config.toml
n_layer = 13
d_model = 640
n_experts = 64
experts_per_token = 4
d_expert = 128
d_shared_expert = 0
activation = "squared_relu"
moe_layers = [2, 3, 4, 5, 6, 7, 8, 9, 10, 11, 12]
router_score = "softmax"
normalize_top_k = false
routed_scale = 4.0
balance_loss = 0.000412
balance_bias = true
router_logit_norm = 1.5
init_std_router = 0.021
lr_router = 0.000367
vocab_size = 32000
norm = "rmsnorm"
norm_eps = 1e-05
tie_embeddings = false
optimizer = "muon_variant"
lr = 0.00881
beta1 = 0.95
batch_tokens = [65536, 131072, 196608]
seq_len = 512
train_tokens = 1226000000
steps = 10237
dataset = "wikipedia_en"
Below are experts of layer 6 (counted from 0) of a mixture-of-experts language model. Rows are named up (a neuron's input weights, with its number), down (a neuron's output weights, with its number) and show model dimensions 80-159. Each number is 500 + 25 x the weight over its row's rms, rounded and kept within 0 to 999. Numbers have three digits each.
Before each expert's rows: "comes before" lists some tokens at least twice as common just after its tokens as in all text; "comes after" lists some tokens at least twice as common just before its tokens as in all text. This comes from a sample of Wikipedia text that the model never trained on. Tokens count by the router's weight.

# expert 7
comes before: "\n", " |", " ", " %", " Votes", " Apps"
comes after: " |", " ", " %", " Candidate", " Votes", " Team"
up0:499481479508480500461472544512552489487507504534484492447462496518513483512496496498504515468510468550494495530469488496489523498522485521484504510548462504536502511494500516494423514524458545474569488503494474522466488471468513501474503476
down0:480453515476512539478509551527520539533534532485492500484518504460500471497497495522490466538499483516514529521478512517496481494510506533525513513506514476526520477507524521524534514526481522493552559517444480523491539491480480487474475510
up1:467511532464478503455494466486506514523480523492507516536492440527517459478520471490473519538460545515486477499493482460531539503499496478484503496531535503513482475511495516487578521474478542479527476489522475499499482483508524475498508495
down1:492501440491482505484497496536516503480505549512483488504452488452531480509491469483508542486492497437522468526537488550484455498511479473488547540488436452503491479489472494452471483501548491466524509528512548508534501525497483491480513484
up2:528447543481526498527517538486528495497501492456501503492507509524472473489500493493523493485474520476468434505525498535504487510476480482518514505498517463534523537539560525522454487538522477480508522484493531527498493478467475492478451502
down2:514518509556484516498472524506546447462502529520473467480504493546480512529478473504493503515454520499536499478488518489432521502556484482517524486499524460463529523489511535530531484492499484470549542495548513526466474498477463507509486530
up3:518517489526501504457542509527537548519478504519531487499510516525472495455452517510502536475507480512471506504526480457498510471518537479480493543483555570474485520523461491526495503520534494473463510523531521471512520517471539457528527499
down3:523505484534528486476555506496483526483493501500503509494520512527472510539464499491501541454539553483505482488493495509568481464487505491505525501434508546487499519517483485545504513477534520478505510499465549493541512448520531496538529521

# expert 3
comes before: "\n", "---|---|---|---|", "|", "===", "The", "=="
comes after: "\n", "==", "===", "|", "|---|---|", "|---|"
up0:535506477520555534457479495485497530499486528530486499480487476513504469483508467505501543515515432506502487473486486523500520523496514470508551467532528482508480509483500469502500513548494473507521536481523519459475530497466525573496520504
down0:471456501523483502545466512539489511516504522479522480465463499489537467485507492510503480508508521479468488519508545516512506492509478513456506532479467459530487516516507509469480520476510511488472471549489469517520546484542513516493526489
up1:476562476490514505482480542511419498498508477482539464483505501520495493492522521486532469499471483511451525527476491499503505487511513528516532472479501469473508521549503493454571466521508536466490502467460477497526501511502475505466553515
down1:511523518472529534500525453507500507502500473519462494513473518501528492496476490527504500459538505491506531476539455494536500491501477464484465464493478481505541488555504511501495475507544506494481496522482492555516538494500508500535542482
up2:472514490483481483477536543529487488538535486532483526517540487531517498447484545477525510501494481526486535516490535500520489527523490516524525510447534504526518474490476511469469489469483483502542491463522537489458454468533500481498494520
down2:496461470539480451512483520480501517515538541485448500472503533492519482451528492466519505517455493545503494495496510489508483512467522461472476515551551521521530525524512512479504515500490503510477488520491556500520487510526485475506547513
up3:531532512510477487422507524522533541462494482492489521483484536508495490499548464497541535490495487575529486494465454463533501494536467490523480514513522491472489478496464454487504452524523489493472525535464525490519523484453477488503451483
down3:454444465526541538528485484511509500514526477464520468470492529496484508508501507483518503450507514530516514515533511478496476443452475522547521483472498489496517482462465512539443490510499493509470490516513494515490512450459548465525494478

# expert 39
comes before: ",", ".", " (", " in", " was", " first"
comes after: "'", "’", " High", " National", " Film", " State"
up0:508472456462490502496448551480494451449515536525498524479468512475475512506540529491506497463452493503455543486470512508513509510475512523507522519551513451486518488539501504455519457505541518472495500534510517505514469475474515482486458472
down0:520496493460489461497514515523495500456505521493484515515511451511478518525473520505459443508481536502495526518479480460525536543534508517498502498494535466527514488459507494501510527519512494452491491545505488465478500483501515484514498506
up1:465475486513534542539496526497526445504536485466467487499503516522538472536511513505551514477522510502452514487529492535476537487520478516517497489478467459492494485524512492475524474484501501471492485458493493497467494437478522494511500507
down1:435533506453493532496515505528526565512545487480530450534522513479505531530501508505566496485486558543506471483515512491433522516500489525465516492508504480506509476488488496487562477488503513470450520498526542491493463500470503506496534529
up2:525491505488486499499498460542527503485521511449454492507497516548476533481542500500513487487564485565529479505494504524519450525504474484481512521490492499497517509489495536531503484567463469442475459485487459516486530507509468501490518459
down2:504573546485521473497518458485503523508499521502511503504547484502528530501523490534493451493485456474492534516488478487539482522554478508474505518483500494493481481520551516488506508497468509512512476515486454476490542538479546501562500463
up3:513520482492493496443478449480508525519457484505489498481496508521523564515517531496491475499498539508506505525467474515518479515436501537484460528520497483504504464502529478480514502503550481493493467513514547534438468488470500489503444463
down3:498470478506480519496500518463503508502508525491550505529502529539507507523494506497446543549481522503489505464504557482538475522526497523550493508509498465477511485487523478452504489489533461539496507484539540526491541505473499502482455454

# expert 31
comes before: ".", " of", "s", " and", " to", " was"
comes after: " the", " a", " his", " her", " The", " their"
up0:480513503513477493494551516519477498523477499525550484470471474475521447481523478518527467491488535473471507504518506446521514518526536452475517485497545480467459484526484532515540530524526448508506491480516520495522503538483517535491513490
down0:487533450516492533515516482518491536490500479484509536493481489542493491476469506490504507488498498520523532505538510491505450451488466475509494469515521518526511458480535514520499506512488491525505488559491533523505523526513557495495485509
up1:510496480534512529503498541544531492452517471486496482455460518517471490484522458523502492480454482510511444526486547499468465471504541464543461495542523502498512475500513471518509521515518526500493500548539515495516504492505541519489524477
down1:518514485500525479467477508520434507533482472466453496471493532482490483525465468515485547477491510477523503553500490481491522521493507503517474489515561525507498459492429525548537499524479546504483463538474493481467487483508502501479514456
up2:501501478475504441507521500508541509528473485525529458529503533472480483485488499471513454487489501490493503512471516521485446482524512464519470469522509500483459495536498519461520541492488503485494522526464531519500501508488505466539518494
down2:506491512494514469488532507527538492500461515527532535476525450460501525501463534515509507435536481470510478493512512476513487496517511444504564567492518485514508496481538515498513480511500516502548495522513497480487515482487533486510471424
up3:503489508490560468492549473478505496466489536511506508484534482467526538534508512486504493470456495489510501519490525464492487496477489465509501534538544487504500477474497446495460483470525516482495518495505537524482520513497491460556537482
down3:495490536503459496471504469463511491524543495483497501498529479490521523480527477511525545473479492465521508484482489498495508461531497483493493487524507459479486528527490468479507475492509535490522477426522494540498482505488474457444514520

# expert 63
comes before: " of", "-", "ing", "ed", " Minister", "d"
comes after: " the", " a", " and", " (", "-", " "
up0:504506508443513497496538472485536546475504520487478489486502529491509489466512495461500518515497549478498514481487510492535470524468488435472503511520487483487469496443465520502517487526518503449486524502512452533499502535488461512513551482
down0:515480497459496535490514486510530509505444550539499485465459494467461488483509484513473518499498477489536484447462440543498499522523485502491478527454501495470496542494488486508521459498488497478474456476483530567478519498534496517483493509
up1:534491512503471481539522500516477478472495482454459471501512469500485521490494540518489507504508494547531475506502528503488487511505521525528490511472547493553532504502490533489475497492538489508528513482456488551499531496505530514558455497
down1:504433517473513488484432493513503515530478517519482513495524494499489523454456499547511515520457433545539487487521536482456469491512469520506504516472516512503512510500501522482485509508503491498463509462543589533530489469497533504510499490
up2:495513516526496474534458507554480498516529524441509470487507513547499504506438496506536483465486525494495506514521484510497508482496495518498487487499494491486506531523530479520515503544514518530486467478500504497504457517522508488513506489
down2:481525516511501494462453506523513511497486511512497465538509487501523496466460498507542476540533544571485520498488552517507491489482521513475468493540530539508473489505480486483494492499502502487508523475529502533495494489495468497499505494
up3:521508518497490510500493459509479502461505513497508518495518508506476473503477488475501475470551456535534494490505508512482469540513503474544498483441521470486523464462484537469547501469515492468495467507536534511498474478535503520463555507
down3:500480498498540515562524523532473499534476515533496503507518528469493504486504472487489523500501490493484494489488521455467504530459520454528496475463460535503577522471505492490503514484465505492503495513482504527517507520451490529528512531

# expert 8
comes before: "|", " to", "|---|---|", " by", " that", "An"
comes after: " |", " is", " in", " In", "---|---|---|---|", " be"
up0:515509510510467511510484494508515512521457475556497533498512475480532464490504516514487524470460488505513498508444482454495487504550490482493483466497529521475425456479514516461511525500523511502510542483493515503482536497500507458521505531
down0:487474503480501496474504479488511509524520515482496485446461508492529533512479529494483521517521500474488486490447500497489482534524513486494509506521484493485523495442509492440493516525506511471518544471500505548504475454467526502515503489
up1:552475481499488472522524507455514526484505553499506519479497480510496471490445499473570489500514446502493448507519485497492519478527437539504522493491531497482467498483499503513482529541526475534495522485504490482473503461521486492532520527
down1:536539465515532473532500525483483492480502512511469506477500537491514496484487472517490528466483519490516486472499525532507507507477492521495484488473497526510501519493447479562491481471512529509488532516514479517498532506487466498536482492
up2:503479505509509527506543482489562516536468531527476522466465460457492483485497496564485497525500528479510531551499492490530500460531512485496516514471494506507498502511519478530487511483470510496526462492501504480514477469482472482503501478
down2:489518528437485500497518500463508489529515505462512511519497507492532528522487492488512485495445516502511476485512533487481479450513509445509495496482519541504520488459509470517540506515503483503454485506498478495486534510500513514480535527
up3:542461529463479506523476498482518498476480526489537531476515472511461480521490508441473508459550522495489507538527491515472516506475498520503481539516529507501487463504535517480537494482513533502448497504521479515457506512496524531527506506
down3:512452503505497545508492507527484458523490489481523472504508512506504445469512523519428495521504508480484492508479492542482489482511527485495504544498471539510469463517474474467494473516485513482485483506513477514541515503485476498551492490

# expert 48
comes before: ":", "=", "==", "===", "|", "See"
comes after: "\n", "-", "ed", "|", " Years", " Full"
up0:452463494500508545487556468491473517517454475481481518508528464509476503512460522449518462513544464493518512470490509487465483470502516506502516485526490478458499480510475490450512582540502450561482517479533456525503477517525478489487532470
down0:515520469492466491478477528482512505489522535531501503532486499526530494531506494499482488502490478470479487514480509487484534512487508517532516513502463501519454486493512532451505529489452469485522518484480520524455521438490482507495464533
up1:524546464492486495470496486536518529480512538467514503515504461507527518495501545487474488517456486535503489521503523498502471503507551473520480461504493503523459480544490499557456534490511484567469502478488492503442539502506497468487491475
down1:479547498511528480525477466494472465488513523478509497504478510511490493496492501450490506470511462543506442498453516483492535510508486502505511511505485512517489484523467495502510501511510506507528513490509493498541432480507492504516497508
up2:501513506479466531517485470508462484490483517490517495514514541521510501482521469533508517482486476496503492482532521518461516525475463516507506452502488491531496513464494472477491448456512433495505515586524481520518522507481504459549542506
down2:507480518490504441476467445470488506482533488459511577491482517459495532477509462475535494510482472468501498490500497458494497480486458468497507505478457515542523500503497499452505489483502507527500505528488501485533510515473502510467480512
up3:511469532484499501501488514517511509497531520498509486501495497449494541485469463443539482498473511527521490493544489507560471544502480501463500525487454508472473489504497491491483556524525497499530495481506456490489514523504496473498488540
down3:494493515513519495462478508542544423519502539455514506531482471500468505458481471535493475496503484488532520473547490446495469485521482498491518521533437511483535502484520498420513487515509511463489473477485508511516525540549449523494461469

# expert 43
comes before: " |", "|", ")", " 0", "ical", "tic"
comes after: " C", " |", "C", " c", "c", "|"
up0:528497533467500498478530572488429465507459496483520536532452443481502509477481519482510512467503490503496457526519517502479490500494467501485485518509534552518513529469491502494500525483466491459471499518521514495551499514526512464480496494
down0:514491505460526506485471490504468521477475519509481482503492492517503496522499520486537531475481492537495485477468521477501465499514478544491514513510511491513463537469485480504517536494431520489518492535497422499537538488465495528529497465
up1:503482526478501482513486510537480448503503473447485500488519497487493525502512475483534485488472491476483530496504488465504502483517541524525484484472491489512515492495503497480523545526500495500519481508491518509473506487506493539478535520
down1:506537531484486465544509463488551530504484470507485472470519492496506484531538528512519530511459564523529517494488476455502484537464510506517530478490485487498445518543496495518471514460501485503493473540474490505471484486507491516542514471
up2:497548515525520483513446504516485533514486470463489496466518454536488500487488529506504472496490428517505557490511482514501530470452488504513530491486475463532535505446480478478508550478544466456516521502495479546433530466494490478499481484
down2:440546455467501495546472518520531489524530483445500492542509478478507523505463464526510518537514511502509509502496454458494491516535515450521556504496538522460488476530496533487490504490483497503498539482511515482500496536519522493499482500
up3:483473507457525498517522477536480511498466511520505487496528521482491504582511542503462477468446465479533481514482488485506496488506465474493507478501491472502527527507503488500473533512494462516500465499474499520528490477474496494481504530
down3:511524461484506469457485457480510481503470462524508481490519520466484503502450537514555488454522529512488518482465477518499488528487533441533510465513473502478474531507488504523500458494496481514503520465522470516504510522455501518509473502

# expert 17
comes before: " ", "\n", " the", " MPC", " 0", " 1"
comes after: " ", " of", " to", " as", " in", " —"
up0:475543489492487525490507526468505486505543485491464503460505538490506535483513510567518509510528513495515506537503486479535510516503518494501501506515514440486497508428467545459490504539454503529506541464519471480502470514497476461521517488
down0:507488533496491512492526494491520537468462525510498467530507534461490461504484505462471514507511527498470458498499532486513487465540494462499508540484474503509511578492540548514480513466559485466517464522523538532490440485495472479501528457
up1:484478519540513498491496552513504514500492491494514516537510538534487532491486475465484497497491522508437481481458498512467509498489547477528465557517522513500505544497550484473464469501529477508514452452485478513496492518464554536547531485
down1:527541507481523485515530514514516485522519497504510533503499498494549491475470488513512536497519530502516520459469520496507537508517533493503460487466522463500501533471520462540483539462495497505570481479511521496473513448508545512470503464
up2:495474469505476519494478531596504517493525479490492499482523524495580471493496504491506480482470467483519522551440460525513506510510491486476508501484540457514493479499490462512497476503491473492484520530507492495476517480454489501483448468
down2:464468525473536499498513490519493473493498513503490486489496498480532513568538458500461501508481538496481479461518495542455479470498503446500500485544517480484494553542531557515499460473527539496512456525545464500468522478496527483537544510
up3:515473487502493476528515512506498483464512495459501468510479502481523471490524523450570496530524512506480455494505530533478493484567468488472492502500508531495477505539507519468507509547487504499474494514518498572513553521514478487455491513
down3:496453546483475530466512504499517523486462532484486479505532500519492479491488467459503495479419505489524534501505476488521527512460524470468449485497510530519459451467518495482485523483478505481522501504468492494485525522521494511486515516

# expert 16
comes before: " of", ",", ".", " in", " and", "s"
comes after: " the", " his", "s", " The", " its", " their"
up0:515500534509495546497508473492474481536469463462516466544505505496493441512543557507504477480468482514509481474527522517488468491483511499492480484527460516502489491472452505489540499534519498488490548563521460538476529503509502467485524483
down0:518500510475499492500519505479486520524481496501448508529536478528489498500509510504497504452493558539483536516497481464475509530552507524482502483530533523459481438517485503492557499499517482528482483502496544443519509494531536471458520486
up1:474438446505501522516465497471507492497521520465497500567517467515499533512474492478469481481521567497462484482486475487525468503538515528500546536509525507531502523466452530463473507459537522476508532478461545459511499483508512523460524500
down1:500525497498461573500559492496514490483564509518497471512527523522483518506483494483512457497510474481530464525477474490511498509498512509524508477538566547466491536504459518457495499515515441515504470522511541488521543509511510496501503500
up2:511516507504484462522499483497504465525499514461480492497520487507519471521486456500454472539454497496460477519485457488509491510474510484493466494529468509506537479499501508479477461505446517491487530493491500507497488519509573469512481535
down2:471508517456491487526543486548474502471527484465509473509522516492433477480493479452512497493545496557508532449547526457495536544504519491515512508490473478506500482539521564506518497506502527479512487465501456514516544535538522470507493526
up3:537556499498441546487456488514500492449505526480535500494490531506466494536534483507499474453466477541508492445487509548494509516440501466509479498532463486466519463532491554493518504525507469485536506529484518471515449504498482492508483502
down3:540549479477512526465488486527510514484482529488461488532501466496512473530528529451512522503516483511486474508551516540476517537490493521534496514507493487496506487475486482480527521495484496500490506492465516517501537467485523476524497525

# expert 26
comes before: " |", ")", ";", "^{2}", " (", "^{2})"
comes after: " |", ";", " (", "|", " /", " (5"
up0:515526479464502526468492533496482494518478524497488518507478493432476494502553515534500524493534526447523520476502538468475468559513478483510544501504503498455487519476494544498508478493485508516497462482534480546493488487474531498522516458
down0:480469496516482524524481530514515490484515494536473475498476536454487505482526540475476479507527479517499501503516506480510475486504543517480551492474482502534523499512535502465511479517460512506547484482519469528539504493472525504489511498
up1:455466498482506510462525545489460491507474552515504468513501496485517547480460528533477469469494500540506532528529474517524505466475500519505526478509511474461487547469539517521490488504509482475493482453446487541505505544477528533491534524
down1:510499508501495523487484487504502481536516511505521467502518546517469523495509442519498503529502516519484493494513463475491472510482496490485545507513531463487531498512511476442513472482519486524502512472506508501470502524510474487500511459
up2:499473504472508436511496494497516479527477441512524465520535485512474456535537497483513447478512526453514523503503500480558525526528464475495468484499484493507486485521532491479517539525506532480468473499505473492515490523547510485476510477
down2:504513509493551502466498519473472494482477460502509488436524535522495470504544522488540470463531517519485501492507489555459554495465514488458519461493472506501477475480476495503542526501529490512559501521518476509474540521500498519535490464
up3:461492513530456474493519532479512493511504500484547516529496523479498506461546519492510480479495502509477467513511464544476460472525499494510533503507471521479498499479495517479512516492506507506485474461488509503501486497441542538509520478
down3:473509474496529492457494520514479471486523552523520491479511457471520551488494523480526527498494498497510509506528513485481464497510500494492556502530453482515527485512540482517502484469524512535457524456481488434460491489472493508496484517

# expert 30
comes before: " to", " in", " the", " by", " a", " on"
comes after: " was", " to", " he", " were", " He", " is"
up0:513460492494493480483503489525517483507522518490501452519518532465474501471534503460438486476451505513510493521505463522476514526518504477507489501528500500520547519528460560513502500529531513502507536544463520497528566460505550509494507483
down0:525521485526539522493532515524483553489509514503469490496509490492480551443482545470475454493467539528514527517496484509454500511546450490510502574552457502515503542563493505488507521453494520502553515506510503500499513475467492478479502508
up1:477507483492494514517515474507495579501494514492538533496481465523461532488518494554471499496503503497539481515467478504513470470499526503505511499490532532463487522518523531548514433489478477514548475498515490503494527507483540457533508480
down1:448471517501503504490513490480473506474490532507472504492461489497486486486485511544500531474494514510535495471435477497512517476505521478514511478479489510468500507535493516513488504469534476493518503453473549487516492498465513506545505521
up2:479470470504501524519540483497534501544511478500517505515494468470529526496512490458487539553469500516506507530506465496502493512494466477497538478495509491482462480434510487503534482511516495501454462447474473489493538474509501498500581490
down2:502498518512518487462507517496504490489498500510460517517479498542476482492508497543466500539482453543493522493511523490499528520469526529496507525510469476483472567486489518469516471431507528460508495500490510441523509484464518481477550472
up3:485476495497543493500533495493534483496513487458475549481552531473515486522500442483486529504517517514474547468495486501479532531515493457485477554527499448529478530516498470486516505451521478530546524531486514483537526514484482518502516508
down3:473492490531496461541498489459530540509517536504490485512505520526482505473529493535482514467478464469516510533485543467498507543541498540514497496526488470425542492518492531474516462522482507498456522491489486477509488498526507500496499537

# expert 10
comes before: "s", ",", " and", ".", "ism", "\""
comes after: " of", " and", " in", " American", " with", " his"
up0:518531503523496491463463520505515533495461471510473506520482502450504511479544539525469510545465525507483559454498478463487461535537489497486522564519489510529530498527493537533444510464522495535505503501541519508516485485519522554516495485
down0:470453502537469473526551518479532517465527524488499506517486474477513506468486482491533501510515513499480540538497460489504478488491505504503485488484448468517496503525482474478490498506473492487501497528484481539469541488467494517465507501
up1:521516472527485502497501499532471463483501519491464527476525533521518503514496493473470467504518513501518469489502515491516501499487510479507466494525515447474469502483555516465488518507530490559490534483495531486513556513497495507514518451
down1:543447496504516519485488505532461430513477558485504502525580510511492531513481467490521499525515483514443487471549468473526474486491516505491508478557479549501482507458510539469528491551516464518522480507483483498502508498491527517509492482
up2:512453491491398564507515497520470492518468465456543524522486502492483488478502508515502519464482490512517517460494525508532534453545465511497512489508472519496508495503499506473512522511561491474530500458492532506501563530475497465505495477
down2:523489560509473518487507480514483505487485443477534462498562539497503477511530530482494544523477522502537529482514565526493539523473455570499457520486491518474465538456500520513517519458530528484523521502518518499486513521455512487528493496
up3:496518451459531459486459516502509459460507509472486522498496514535497514511482530525487503500471474521544453521475518490456504513483499495495546496457450519525486537548475472516489481536517520520514520519477527502493481487494500466505482532
down3:465505445502513450545472521481483535504490500506489471495491504473501482535499486510450499508501479492583516518523476528473532501532540474529531465492527487505524494481481436467501490537490460547525510504529500501446474493505480490502520461

# expert 36
comes before: ",", "'", ".", " County", " University", " and"
comes after: ",", " New", " of", " in", " San", " West"
up0:449583523512480500501472514520474499463507473541512480490479538488500488469507510508479496518512538488495533527502499526482518479503494553508487531490496484495483472467466542534550494440504549456513499527544502470471502488523465478474493498
down0:498514485493548561516463487495537515486456491492484487534526520483503468490582526472489493552510468505470471510486498493483480463473556480493494529489457471487540520522492475492498522502493534526506529544458532492478492538501481518476481490
up1:520491490513456507505521485498472503507513530520484485500501498464454518476505495476518495513512456501494519526499494494515531506487462537487506511486505484504518539466530491484494575504436514500501503496488468478471512520478550480510544491
down1:545501509515482496527505498518503491488471492505532510485545521483528499503530495505496482519463480596524504511493478500531532477486497505476497499490508510525481472485494512522468542497476527496532476480497510500483466516522490492508563503
up2:489467521462462473499474549479493493543511470480454494533517486464488488458504466505487509483485472466495503513474509539530488486561487508485523497464481494489505482493424557525528474467502490482519499484435519453513481526518529516499515462
down2:505503522496467508530489492487498542531490504499488488568507507497464487484470463512536546544490510529477463475488504492493502520486495531535510456524505512495503537516522495532477546493485505535485509493499506441537494522458474511524443532
up3:510506486524549516472462499533540475511445498433508533531519491516433515517467437483477479509467508456518537468478474514467493494508526529471504512474515492510533536502504506504495498470541464469475506491513513502492520512492489522496471506
down3:509467502533524532518507481489528502596502527506550485517514492519488505499503487537499460478499525475506486474476518484525524493497492470511495527485520563506512502500479517515478507478502483511523510545516474496483540546561500475567522512

# expert 12
comes before: "\n", "-", "==", "|", "The", "In"
comes after: ".", "\n", "==", " ==", "===", ")"
up0:451516533505486522509485429492470547516489477493495494509510491500483532509484525487512463508521472483464526495494491488506497495561543472546498552486489472529514491491523564477480531452462513490505537486541503514471511533515532514498513507
down0:481442535558500501526515516549520493526484468513540495536513483508502498503479455465490532502465493551514520489471477461479501552486485529492507496489482501453524541517506507446479495486485453476487501504483499514487525484492540455530474477
up1:486550491528505537554513518488526533475479540469489477496447497497467509531470538504486508537518494507476495482513511471460555557512466537486473462531433516522536499487512505503501525505531465480497523495516462517513543477478531529483495467
down1:514467484539514505552474539547509468498462510508480495510486462487519509468513514540509516532479536499496497547522518490509489471494566491529487549536506483494513486459503484524513494499461462563459495502455459458507501512516482476488479526
up2:476507499472545478516499448511492481492462540458520460531480471528517554521527500485515513500480493512496533468467462518472472481446480478503472476493500506515507522489496509489498454496490542540465514582485526497504512464501450505526515506
down2:455467522463493537500503484522512540459513505495486469506475503474484536508511514492470478486484523531514485500473499502487516530552482524493517510437511546506470466498531468484499496468473538524501483473538463511511440510487536464508491488
up3:485511495467475498480533539465502523528524495530522553514468538541488531510514497528496529496550493489495500545509488527484510488480505513513522531496492501516508518486514479532482489493486556518498533435508517509477477502487467463539492533
down3:499537509495496496491505501486550540493550457485512503519565527524516466496513500489521513445532500515441466477467507505505485537467460514506461530513487525521450482492512466498474541532518519493528497493513479461484512482544509495486468494

# expert 18
comes before: " |", ")", ";", " Lemmon", ":", " advance"
comes after: " |", ";", " (", "|", " –", "("
up0:525475520458518481504497475475514534547509531497540473500494468508484487482495494504481489523509510522462508427501468515469483520520556504490502543545561493467509465487518503525491522499484479499507490481505515479519482475459487528496558495
down0:511456523516512489472520443551485519466483523510509516502494508483455472442473480531499514504503475517460505521502482518557521566498509508486472503518496488502489488471496523586503534477505514506514467516530503457506485474487498458494529547
up1:500487516520467496524491519503537480489490536497543504473475527498507529490526497515463494497523476494501468489512505470530530502497532505493479520487480515502481482515506478481493501511489478468478483532531539458555459490500490541478482536
down1:526506515481474519516513465519534468527479496479516492540497542495564533498494503463494437504531495507489499504472496450521561493494505493505476520500520509471481480492486544482443449508497521496520470499460534494531478508478482476494460507
up2:484503536493527579435490488470518487464520494523489490478497543518484477478509503532503520437454491492491481506470509524498526496478492453467543471534498541525538516508478509473495527558511522471543497514490500499486530544499503472513512528
down2:482529449499571514517499458496497505490514579507510512523493495497499497516484499519506523481529501479483493485475540480506498516488522475506442520530491503532514526515525504518444492493496490497483516491540472544487526492447432501470485530
up3:475503516468495494491467497463535536497469469510479533490476503490498532501548497489519517508494557498497485465499524502536452524500577533494485505470485487482514511508487491485499467508490508490499503531487497532501443499506517498552496475
down3:504519475488560501521511471456493526493498458489442507540479512535495541526496480512512483493483489497496461481535425490503482488486506534547470496550500523445488492450509527455523557512540494490465509538510499507486503457463503495474453512